From a checkpoint of a small mixture-of-experts model trained on Wikipedia: 33.9M parameters, a variant of Muon for the experts.
Below are experts of layer 3 (counted from 0) of a mixture-of-experts language model. Rows are named router (the router's row for the expert), gate (a neuron's input weights, with its number), up (a neuron's input weights, with its number) and show model dimensions 0-127. Each number is 500 + 50 x the weight over its row's rms, rounded and kept within 0 to 999. Numbers have three digits each.
Before each expert's rows: a language model's description of what the expert responds to. This comes from a sample of Wikipedia text that the model never trained on.

# expert 16
Articles and small numbers after verbs like was or had, in census statistics and sports tables, such as a, an, 1,000, 65.
router:584581522522481468545485466550524533585385569549647485473490514512490499487478504517490501420481590528468468505452499561386513531538533461529558564444513516494466505605490519464463490505479514472471458450513379440415596516495456537539568452489531471507495480392511417470492599445481378415532513444452516505471520581520490395585424542527567540529593545491497486524496507469484456527524
gate0:459517510471547507466559497462490480590419480497525488535474540482534585494532552521517502520562514494440537524572468474481411450533420587405490500438549461498468519479489569560601467603476491457536526550429602456548449483545528578547498531451418530481550515513373518552526493426489534618491482434551446470555471454538500453493514439496468490433602581514622634441485498514467474543487
up0:486409467451484465555473480460433486539459482473464494495542542546547440603557521474478545458456567507509465511498483516492486516518528557445423445505455530533453642492454570489467509450535498481584491490502441474573514519458519491520545487482500576536454569497435442472451405462490532560484521462499626508597457414573507394506389534474510443530471614466540584432469453426379399510509
gate1:506496467511536424466542559465458501487466551483432444555514418428373488485443495537393483435449493449531439505484561558545496478473480580540520538491538498512477453558488457411525547526478520452446520496509472541426537479360486610520500514550586409467515488501426595517485590551522441438538505505487519468546456479475563514512496470454420545422547544421439636547456420465455427524543
up1:543515508555465480590537607445539534474569505566573463424525496628553506557477497468524488453535480479459496413465513402529511490489546410418469443533455524483517532517592536500489509491423462524397554535545522542575469563543506526525571447505582595514478538500498489476582516510439501522562409517494491399506466502471445480605466495547559496510497527442568413552419540573533442562606
gate2:591591551474405516500401466491456478572490484526518571504549521489463447562512473553479504515487557459492490514416467489433559566497560505511397533547456535558482450524485500466420488490477582410561494491448454416488485485497472559488477465536533489424477454433593438389527544469467449513478546443421540415548434537527553530522394618458528481504546621497589533433436529500541487479564
up2:496408533491477517529504585548506473455587506484519523491442448563556537530465575430474485444508443523529483448541517504572496522439406521458530447535446401484500524382537494515615488426483441597533562549524483503552472580536536485439448609465485448543450474564442607584450410564532597564495543536574479536536504447520489528416542487462436486461480469615536474513502494529521466456442
gate3:535455572532579472469521476539560436471517582472497524500535463535445448512457485497513550459545437559485524498495516491638543415465526506450475575366587481454392486529497482504542432486395519456518526497414586504475550526479534530552535499436502580541508573454617462537552544508532489569416465476576437521527506481515420553548475445485566477594470416515620426513475484443470500494475
up3:385391466523493495502575524441438594448472531558450542496593498512495546560508492493522522531530570443491438507474491502456525531527470558567529393558462483573484544499525609566447586535561496555503523552546484491464426431478551402447539546470479471532485591545472508544448464633492523518585500555475624501450594518518486436497465480514409474495497559486423504523582493500486457447429
gate4:529573467477463549510448455500564491518556461571505419571519432563487545533556509526492445455436488508536537516585496456485523523449451392457548511475455541500486424467473478451490463465487511520534623538427507465524573467533414417507529459496538578571412513510493533521437607465533510505475501453601536506497467484518589582453461530438486481424552383591482378476550618456519488452448
up4:455379547491498516443456437407491593427547453553449474459538474488456500483497492495559508528491427452531553527527526531472463511380383486404538476552609502456511462524506433516479511517499456509590626432497609430522486511575462472495468549504555543496395538613547501572480518549466523587466475496535465477482512471449567607532484578484448450500511504433546492520573544456482442491482
gate5:603458482480469526519495467459539536544482462508516495504528501474505482440473512490493634445483561439555480588530557500517536486627627505538481536539515490510491474530509419536502558539496619409493451509494457514483452532520520567501496518444417552461581411582571421579465471464518464538481517549555442497556490527454421603546505551426586496458491536435502561504412465615591547503462
up5:463588468506459439508468448521535476452446553435503502535485517576472429549464576448508640446525561543555542438474512474481509436455549443447526509520553518540457487489490495534463560524633419509489629481507547417451526574450502521501532508454549499490535538516468481523460511521484402361458467527520362441538576494527413515508519539517397525513538503492454423445502433494428461455422
gate6:585500512485450617537553505534538525529503576532560549547437540550586494471542546424580538421519499491530527496642466520447543471538435461569582523515477569571503528443376402459537511474485475496573492529576405477482509526468527462428453523517484512515430546535523503540381524388503446440556496436451450431444568512494556507520543516470491504570531463562531451562511577463526503452477
up6:497515438493433557542527512524467434498547629423462460472506463535524469510558567464570606455472559478457536483589498509444531452530501552560477470569426441590490481514457526520493443401545529530519590535486423532489481513403545445507505474529482370510446562503556452495553537481514553515464448543474492461540496455423586523494503524409530481518590632510453377564418481477484449464511
gate7:588604502614442470530455491479437554497536517507574456489553477493436503472619458475506536460541597446479464549569455519449425464486483543517419625472576472507418522517484388398466503522511485490468437455466483492456531540517399496491579509474576466499471479486551467503475592428529440511483429435555510454498597541521461475587458456505629435513552501450507503472515566534451485515476
up7:366427476458620519490588574511543431452571488500466518468424541539576542599470469439512524521447480496479585600495538472497532593448468492532533360504453462419513535529508593611497475482434550509488523564574596431540446463483568521486498442489532496552487495515492506486535505528475545461502466565511439505492398472505623558468537494509410555455473497529555507552456470470528487506496

# expert 13
Digits inside numbers, model names and years, plus table pipes, accented byte pieces and unit nouns like Company, Squadron, e.g. VT220, CASP14.
router:540539460435455460521558553539535506552446549581585476484519514521454488512517557580462473464472542542401446495418544553447477539547510455553563515482403565431565449546499505516551549462432552510563409494522461431489524581519521520453566540468529427526439478452487436511493513468492440423566512460442426553422533574488617448542428570571568543460551557566463445498558580546490420535478
gate0:418591640441470494515485525550476423499525519526498435407530510456453491564444528471542527520443488495566515504535469514436516472399602510553461509497523565500464416473548502560458465551533514432542486494599590566468485475524462491581471463444459472477409514511503535480596460432475547571502481447631490465527501554466478499490441564406452535538455499385544469455529464549598505513589
up0:608458424565480538488545521499506495451470556535507557469507496482476494538542559403495501464411447441560545460437415435474515498465586503472405512458563551482449540524522491509522423392496565438500556484514425394468575499511473506551529402462509566502546553471525431498530472497520557539512569483508660458483530562516505404407560529493491478520448528458473535447484609593537481567456
gate1:530533432551548529511538500511543543513516550503422510533537454570429500489536559495540524549411562527466493442503451522493471457494490454443477464532584502500442583490433501561511476442486517477523503576499423467490559492486436552475524367373495503578487610559587477536417564537398487516568499487618485515494480560561582541474495541420548447458547432523525440406595436479574479480449
up1:579540467498457536520508475626427450497561582570502527513465506493383500545414562344520415515566557448536501488475495511486387457483494428530568574510504500518489478455522529525521466511517535453503466515517464433449518530559562558539443568463471583393516634468541538515480487507529559481517519552481555496562556568474489371434531548451536407509484538525484485496486526411478495437510
gate2:567509542515557468526491484435532530519436449554510466495548495518427591530478519524506565488602542505524539497469516479529502501404544505570409454493458570479560466519529558520461469457507548488504458384501482502432539637469458622494511519474528473494532555452517487595548509455506528553445509526572493399437495587570493572478594515429492443444570536652413508574506496441514561477435
up2:461486471500377486411473468455465515515461500494487554550593574516502440442553543538453554546385436502533450527476532410497500475481505551521513517497532516486511515512528482510627642357519479454429573524436501513559488470526478463480493535507561592566561551440452479369525590517510527481484491468488474506457540391465530396453438454498524471532488608504539560548472545531518467535485
gate3:476506535493430532408464510544404542465431480557494456540474492456508464475491483500446469480468577467565455503376516508506384573508558550526610440468522504512448562482516440519455550512541511491544446434497550530626519520569549393456496508472516438545459536513583503500357450490593550489461447466551514517511534468511541470549511634583492475450530548474409475472539418524512534583509
up3:350505512414508400563535516495481515603490510537453564391526413471514470444551485592446466478541534462477526493501503544476544488480465550448485602532545535457477507445516542483594525483440508490578526520411450533432435478400533556524545464385474458575488407523513439525514472574487450477533529607529536475484564487501496579477483463516448522531572487489663514493485522511511441503475
gate4:548569513538464537492520566335627516521517516508440480493498517506461470536545453519524432453530527575507458473467426531503533473493501482519473583563555514559533564542477466513465539452535469517532576507490493544454516489372489575549551526492458438477399504587532505396542472498552459404429439406521530450449552500484473553524465455547502593569518518557513424554538395612464556515481
up4:550501519476490510562430457559442469544482551479564468297472506472409490558490456509612487519466431492431470499463448520513453395455498493582566509466474516536488442512427561493507536464569499581460444597424641508461489477489571519408576456504504468483551473469502555537523527447508442491434536494533506460481502410582511493435435503477515403463496431487453512528457476507453507520419
gate5:506566453494543505605482591484515479533570399513539442438548516572484552551561528422470410479453601537462540531488474503569424385430485531625559511474519523452494474536525546451484484505503511513524456431474462590408551509452503482433531446466517447539539546443503472555492541382460509518566489515469457542495561410550567530450512566513503423399512471506547497553485493514494562463375
up5:409534627551504452564562526560544457577564471451522415510525500577484589501496507522428545641504461457500492538498452473453432503561508443505478521629448515444541545609513501540542552510558438427553506439576466468480564431518504532458388556512539503501530447549563466472473468552535497545546519451556560484459504446566514601497538560475430484491463518524459475541520506619515511450479
gate6:491559541502433438443458629408443463467472485447512508477508495420516439505468524544531497471565507519409528593523492495520588511453501536438557602425392556512412535491482461528458499453622512544485458454456513496521523579531495552570481511445557630486521499428544519494551433571513524385439468571544425490467485490577482494524569472493560533470484589473525513422445492497470561564529
up6:488431427546511489468498503440436559428493429505494468499475535452476553439482425490520540499489465453541539465391445488454487437531475488464468570602475523593428483541433481522538508438475484415467484537501401495571541495441523424502448525483466576559361514432554456479518407566437515522530615462408509532484562463455547432603557570542518545455469491525444520473575446543574470485452
gate7:437431510534411536498462524553467549500538589487489437551467521439504501462499548524439467469387567563523561553487472481532573533461464472488493599473579479493596416499625505459493531553462572478544483503497476544587547462568566543471486542538510525483555474466526427520535498578430511465483452525556440534495538480592522449543628545490531594466557540575441505581432472478581495513609
up7:613436447454423509570453475468402538482453430481538453430536505513444506582565495502553556577589505449495501469509537527512517540476525464388476528449519505472517569646590530533547449421413523528456460479461581439502462578569455512480428488502442542586541463491480455536511535492536475549391480537484432437480504543472483521471477463508498517483579459475405530544564453607503547503428

# expert 32
Standalone small numbers 0–6 and Roman numerals I and II, mostly in table cells and scores, plus Region 1 and World War II.
router:501554471502588442516571560456521478562441508535516509444502540481493472497493614516507475500434631397443499508462538561425497484532565497555521514451428521398493508586498512441528559453431543471589438480587445479464570573563532498485502537476561503462483469447442416514564595429488448492610510433489453511444564640448530490600479473550541484478477494477467462478522539551527439506450
gate0:574505477528442560527451520479517519473480501485465410586434517528511488638496480505489432475560528481484514449462489583448437474467500505479484420503546510510532534542545568531544534511466432544489506575528575527494468513434541502535416473537482451536527572419482449448552571434507415509341523484542602443428557513541554577473469389512492529403457348504527476471540519506487533566564
up0:535553529567474416508565513553497472490502492462526542421391566480495533425464444483495525513420553442439526510464515466451504565515454503501489502506470562612511513622564462484421473494551502442495418530456510494472458463546440465570428429495530553516569549508484590510470459563503573538467407417522474540548403386563471534517377463470556413503482524585447433546447475526570513504542
gate1:546530573562528566436621502497608493576461468484540496502483470578436483469388560516510553490524505439471503472512466584418415593474460549490412462433483537496477454592579514424423544458435484438507546569486526467505502534535485487505481538475514530373520493599446439476451475572486467504558568497510462476540538583488478613546473481468484463554491450492447509527456514519562429589424
up1:501521447454445492515442466468442502447522573473482424474537561478552467454543435534465478469488429519493491470434487482528496513467530504534562545427521457463505570458471431586543473536490527546507444486564526552586528449469545521466448442568460511537429544406560597559538566557586485507436537555442439517375510462465529389554440526486496596453605527414524552417460424504434440441431
gate2:542427479524515538493425516543444520557479374499545600541523525500479530455518438447514583564490506484465371539566509531433498564524518489542489569557534529539470443575519456415507518537500437494480565617547398497454469431442442544443434444523516416451511501360536438515526557398540483551469451471477521459549520462520543537520489564404561564513479440454466442463497475508521502505584
up2:458520494502566450576459542547517458487497501523499406361568536454527536475426551447433478565481448459427508565502462434542486493485571438480439565494473546474574398435527523379461492428597437545503491539475578466481536448566462596557545501490438543468567560530494492457506516471540546483466415432537505463572525405524500457531410442512565455537523511460487418552444574454466533478532
gate3:502519544453516549424471507507404446538530543537544504550531501489471461485486405556513453448541516536541478405511523529428446567519550529475587488496398392533538363526531545429468480536490598499456535466591470452479502413495495479615493435515555518454517448485394482551467410488620488471434520576476475487528472432534469447495459547442473503520542556563494480547485394510462541577568
up3:500521553534410514610494486519477462494563567453458412407482558440519458489517487513571480462470454551564467504447476476488536466546479474469448516450462505456500510386470542527601522496419430584570490456490588537513461559516411439574566584536558562466524449487463486450592443506456508497489513456559562589479476387478471540508510445530480439475594512610596496404451510510454525457488
gate4:565541498596499385500430535482557473512579422377567549563566530505490448468461431457448637511444561466464482612537523604446490499520477536444444466568584523469519521496571527482479399508580565513497498494480553492580570525494410524480447509426552529531497452512487511559531601492535520460526540480562559468475492482480430507507519414488496513487543557475518558537502533562583493594510
up4:467536579539505511506548457548488539484424606555516513431455464591563558528535555499513347528556385543469449438446445451485466506489447400475488445501446502575548472551492436545419588551539455491462511567400431533432402478512511480555526524457505508486467482542522564438429447537395465593459445538447478518471471464520556538508466577450466494528532541568443476496511484469420490483482
gate5:458498514423434586521560514516472519433458554512537534438507457522534493430367501471579460564445499451421432495501560556504504527509551471551591564469494503415400483382487459482473541489511483548456525512427510479528359542512450472504491492408564386534593571483372550521495561517514448540521500552598467520462503464466478448508471517505516523573524493480534431478427467471518421466559
up5:603551526487519412539499560538543544508500484520514439516657571501477468569506495418435511542500529576579572486549471381515524498487518481456505437550503456557539564515521533537538431463526433519464482506410546482498480514485436536563562533437500518420469436448498598513485460445406522557414423537556577596553475518545515438453475467579535474401475531562502464502527550515501574418536
gate6:478448448471554532415466528432552551464528475579495552486523428508568506541378532512515413429480589427492497537545502519492496487489525500536540552380474478419466511497544493400510455486421463430503457467573542500413533517510546517496517439489542506566586493330493520481483537443488401429530469459430522484438615564559508496494495462501550480539495462468527462508463503512572616416551
up6:540563532431511469414570531560609565571442541599488450442439462517492444502540609424538512449459568417503498475448528427492504520506546485627500465544478434486486550532528467518424499515541493513529519429502562511537488524519479561502580457526534539504480532513505502494537541434501406584550478509465485467493459652495448572504559455520500521366520518509425480378512493507454485391525
gate7:523568427537509463523403501425498572509566506418553509453520460457538409519474459488528475446403579476537579409517465601474492469480561516507525444480472470518436552488531489477562496475424604495402461471546577501502570546522465469452419471590552582605556549467534478476539559517482420448527531474459488538524564555492478537547501425470557543441443566450514473401522432475506418569471
up7:494423536533533590439570511630466520486441497593435442501526538531479556498537528465467459467531485575456547537493526397533448492606449440469506456558519580445549480498421567478498532454557490563546485473531473531543402457401516477574637520438457528481475509439446514490488448506488481558474494523650511557377519564498421432430503527506502427522521447526508514500503503496450542508557